config.toml
d_expert = 96
moe_layers = [0, 1, 2, 3, 4, 5, 6, 7, 8, 9, 10, 11, 12, 13]
routed_scale = 10.3
balance_bias = false
init_std_router = 0.00919
vocab_size = 32768
learning_rate = 0.00252
beta2 = 0.99
max_seq_len = 1024
max_steps = 4179
Below are experts of layer 6 (counted from 0) of a mixture-of-experts language model. Rows are named router (the router's row for the expert) and show model dimensions 0-127. Each number is 500 + 50 x the weight over its row's rms, rounded and kept within 0 to 999. Numbers have three digits each.
After each expert's rows: a language model's description of what the expert responds to; "mostly gets" lists some tokens that are sent to it at least half of the time. This comes from a sample of Wikipedia text that the model never trained on.

# expert 22
router:503478494455560501492385498440499518550551496554411488458494556537407435479497490525571580514577548525475446496510503546464563561542487495598453530542485584637448435456414476549482500466434585414526496531556474532478491469559521570539493600444428451472572432494400518568478563452493397506426531500390466468516536458538518601453472494524552524407433466570442476454536629477452472515469
Digits, decimals and measurement units in tables, coordinates and geographic infoboxes, such as ft, m, sq, °N, 8.2, −11.
mostly gets: " ft", "°N", ".8", " sq", ".7", ".4"

# expert 8
router:510588468537465482519525524451557543466459472547450438545407534498389502431526468398430518466544463427514449541556480574558447532464512503489484451515481450625580490463436586504411511573501493567533525556500599506476484444517538411541552551553547511558487421513502387437496483497490525473577517500430405530467528517540584545479550539533538420570534533510549479602543501598526476436508
Auxiliaries, modals, copulas and infinitive to in running prose, such as would, might, was, can, and to before be.
mostly gets: " would", " may", " could", " can", " been", " should"

# expert 0
router:420549519553468566542540488504550519543463515462488547577566461549527473540476607542585474563494542507439544477453533524505434474518505560505455518492446410408587473415481403461502421524508468430497550462473447443530580433548539505490446570487601601481518568426518476510595475493457433506461478542552565423584566376582444456523567519409473583603387426501429519556575493508509616486553
Rank labels and names in taxobox lists, such as Family:, Clade:, Genus:, line-start dashes, and endings like -idae, -us.
mostly gets: " Clade:", " Family:", " Genus:", "idae", " Kingdom:", " Website:"

# expert 18
router:501457501567524380513497556469490589499441528502428512542467516522546564452519494509555521503409481431470532528621477433506477413524521483471452479472555526455515545451400481451499525439464573567529511513548558516558498437510545478616477546519517499512462572558558458573548487496490549655400486453390527471431589460547494588478607460460561539534466472471484545453559563515506457466510
Table pipes, infobox labels and prepositions in sports and statistics text, such as Total:, Length:, Position:, with, at, for.
mostly gets: " Total:", " Length:", " Height:", " Cup:", " Position:", " active:"

# expert 19
router:440403453413435468592537462515425411509566535478544553485497483481575583526439460495402533492460555457400526579431525472512488508469475531495497478517562453452462456454545424542515533523563441539446586573439519450514501496450518529469538472491449460464489549465527554521458468524506514515460428559607391480530487499524597455498582439509533514535499550398505457408611580516478575493469
Wikipedia section heading markers and their words, such as ==, ===, Career, Early life, Biography, See also, and table separator rows.
mostly gets: "==", " ==", "===", "==See", "s==", " also=="

# expert 2
router:489513542484455485510543540509593388486600513527476463505494453473480442581535599468495471439457496491507503559421493524606499435467498505508577523505531549503528571587458588458466512518543467407458498438491428660493546470434412525485553484539397602524491522518479464496455494539593496465535448415440465529568398504515447454541507493455452431454546477548582502515428470489486427478358
Word-internal pieces with r, g, f or b clusters after a prefix or first letter, such as rag in Enraged, rid, strugg, spr.
mostly gets: "rag", "gr", "ru", " rec", "pl", "leg"

# expert 15
router:581436420515521479486417540515551523534528506482520463465453559452531522496505535508544450505494412471501522420407520542471486498506468528601453567505429493477489502452573538590543496512572603479600536534446516544542488557519474492410478554536480491557503475411516526472590455574526515473473500486594493512478555566429470493552472496409477509466459443563525452426543452607565448503503
Dollar signs, braces, backslashes and closing parentheses in LaTeX formulas, plus some closing quote marks and table pipes.
mostly gets: " $", "}", "$", "\\", " \\", " *"

# expert 3
router:504397469587541567492553535579496467557534516460562490492513505507465530548503516565498521485565518494542538479490539535465423471376499497487474497505515344608455560461487535634494445539417398465507557423500574447498446486388537522557538443557533465526487436518481502477425491576474492544441444455485511540593432542443511364563538577502540510531490502605568551586557438432549608443469
Short words and syllables in romanized Japanese and other foreign names, chiefly Japanese "no" in titles, plus English no, more, Do, da.
mostly gets: " No", " Do", " no", " da", " Ho", "の"

# expert 11
router:538525495461581474471506426495589557522527431505569480471511575478508463449495435497465521439476478509502496588529496546530548470476521492504498509519575527469516444543583548570521550527443466516520537518495557477491389540483486485466577535529435457494499624530530547496515531366502439482457639463597554495482487530450487484398443480416553576505501485421407534518459485452477545453559
Titles, offices and family roles before a person's name or "of", such as President, Minister, Secretary, director, father, wife.
mostly gets: " President", " president", " member", " director", " Minister", " General"

# expert 16
router:587572602519500519483514485430477466540504498369429509550481481525404511459589420448502515470613520554423491464491512502527529427495519496516521389473498476485609437552549476464521510528491466502482535476546475479482508488444541482575495572471458533498493498536522511496507533526482536565457588558461470592379582482526517576418560528472509469477511603579561510582438476495491507551526
Articles and possessive determiners before nouns, usually after prepositions, such as the, a, its, his, their, own.
mostly gets: " its", " his", " their", " entire", " same", " our"

# expert 21
router:499471500430527486494524410504450546513531512542533492440539441498527395446473542414554474494456446488542416437450475558573475522617424543497449530514473457573568547544411541480494492474522476474516429550542536544478545481510468473438545456568532485495492524606530490513527523506516502557599480527490501554545594550445473504481561499574516450506528412414500542510412481498533509602500
Plural nouns and plural suffixes, often after the, two or other, such as students, teams, votes, Horses, signals, and the pronoun they.
mostly gets: " students", " they", " men", " teams", " women", " votes"

# expert 20
router:554426463592458372449525520540511437529447539497505424503498447586494456552496445535521444428505556540446510550550460506525485520458558509431467452494440600472489549490574460566544484531469609553446372499520445465423430536479424505531497474552470492534581498441445504483381466432446492451551606553576383488496438491535407520566453514582490511580501451453548596491452526394522488553519
Ordinals, compass and competition words before nouns, such as first, 19th, World, North, Cup, League, and st in midst.
mostly gets: " Second", " World", " last", " Cup", " 19th", " North"

# expert 23
router:564458587514502532606521543537588492408530458434565557506442475531455593388498532544542462463523444503447543482453539440531577519473487489490463452466523443526478530521438566503437568426517449482472442497550488463583499590505511549532445487414557449541461339457461569582510484492466539439524476409538440480501553536474457497568507503546522561561570467519436538507505429429628475426523
Conjunctions that join words or clauses, mostly and, also or, but, while, although, whether joining nouns or sentences.
mostly gets: " but", " and", " However,", " or", " while", " although"

# expert 5
router:541395542475534572525522510515556491456614488450522534507511488585464426556452485532487466522525487549509562510389596543545551475421538519480516572477474480494520458427492491462486434533356506442492453465523441432499548516458506504479514593570575535475519455502514523539454483530488434525401420500515585465594595543409493411548534593428550526386392546543508570460483495489551622442502
Final pieces of place and surname words, often in location captions or infoboxes, such as -abad, -chester, -burg, -sohn, County.
mostly gets: "abad", "eyn", " Haifa", "istan", "ullivan", "chester"

# expert 13
router:441473501425473522505448469500476476505484427539460489429463495415567586521494518428443534555551446437595511499554447474416534572486504542531514515527485568479470496506587515434513524602465517540477459549461453517504562559599459522535525444454524437439505482515562513512464523497554509465576625555609567570398498548485538513530428531527522498385498454507529445510411536591458454432545
Single capital letters starting name pieces or acronyms, often after a quote mark, apostrophe or Mc, such as D'Souza, McAuliffe, EBV.
mostly gets: " \"S", " \"H", " \"G", " \"D", "M", " \"L"

# expert 10
router:494580510594559381461563528535371570515435439436515460467485438487441535617459574510497578526432478443554519499481532440451462476448511470446550487546455488492479455529485475491529504449500508544451560484462512568478559510624532528596542453456465522454539521446525540471539491429577504576419554571467529521443430487464539570429451466482490583553459545496481501507533480593479497446517
Prepositions and title words in film, album, game and award text, such as of in Game of the Year, based on, Best, Nominated.
mostly gets: " Nominated", " Nintendo", " Episode:", " Billboard", " Film", " Best"

# expert 6
router:530381479521526546581561578553443436532502541390553504519491561547493476590492590524469504535508531538496578528437562581492533443413508507484566485535555395552453580479502507550496395439391405484520508406476512456454440515416495537533566431554574489574442594562480505457490523523506472520449436417552604513583433508444517369565532528460499499494515472587553524533461448467551623479485
Field labels and separators in dense lists and tables, such as Authority:, Species:, pipes, ampersands, plus word endings like -ayed, -ate.
mostly gets: " Authority:", " Wit", " Aven", "apa", " United:"

# expert 14
router:520486509523599504489505465466466577471477479548498528596540596495542459461451440496456567494402590561484441571615526496519492568498492508477538474406560525515472591506483469455517563513507496443412556443468472460531447562491497447448386424484505637472490491448370458499454471569468522405527571576541560487429464457412477443541487598440478476508516527472444502551577492457449588553510
First syllables of proper names, often in tables or lists, such as Al in Alicante, Bar in Barcelona, San, Har, Th.
mostly gets: " Al", " Bar", " San", " Sal", " Har", " Kar"

# expert 17
router:536387480520516552535550597547411440525512543418536499526480555528480491584492560546461501540519530518487576505452587593507496433410508519483557488544536393564455597495490480549492389460397389491509495414482527440469451519421491574529578428540574491562457573548475488455451509529490479530464428415545594513598436539434516338566532540468529507490519495587527515515495446442552607476475
Mixed tokens, largely words or fragments ending a sentence with a period before The or He, such as 1926., Manistee.
mostly gets: " inhabit", " reduce", " Producer", " Romanian"

# expert 7
router:561532495459481561542398527472526462402478482480540495494560548488535556581510572569526485452511531570498516448559495461523491546563463549404506534451480464527587517430617541550511548417498495517597437494517432450510432515416553494491450511497615417514534486485570585514516514511489523441545478363550497501483570515544561487419535518575445414471573478469519390464497479549462393501498
Commas, often fused to the word before, that end a clause or list item before and, which or including, such as "attended," "States,".
mostly gets: "',", "\",", "ed,", "an,", "),", "s,"

# expert 9
router:487426519506508596407569419578509405394466685421433400593501566599514505496459477532592562526532463538490487464537452512430489422537578410498535491462477473514485447546511434469506534449538395539487534456524662519441523566536456520432458466495452489447479496480425473413483470539489530489504481422551490472587532589463562396440451483558391505541529565553503518480531579455508542480449
Month names in dates, mostly inside tables or after "on", plus table cell pipes and the word In.
mostly gets: " April", " June", " October", " January", " February", " November"

# expert 1
router:476472524544453503466524542539381599438622560436524550377517457486477474508579428467457447547514468590547455487478516551504498545493567452472521507467592469467528413589526518468525489493451447482484426424489515422524485482489388564484558528463428546573488522464452568447407478477494459509515422530462502539550467474522530551520391597618507510490512606511635431467474491449543604549441
Common nouns for resources, utilities and facilities, often after an article, such as power, land, water, fire, railway.
mostly gets: " power", " land", " fire", " railway", " water", " built"

# expert 12
router:452560490529496530435484516439529490571504532610539562514536528486537416443560486420390428514498462487579502463490341435448547507502447354532512492552455585435575453625497497457496394524481551466575438595450543495514545529484523430489470499548490512517476449636477519439513512484512407557571511548442485482485416507453495476616458434540475424533537518462478488488415490512436439469528
Short mid-word pieces of vowel plus consonant after an initial letter, such as us in delusional, um in clumsy, em, ass, inc.
mostly gets: "ass", "inc", "uc", "iss", "ugg", "ut"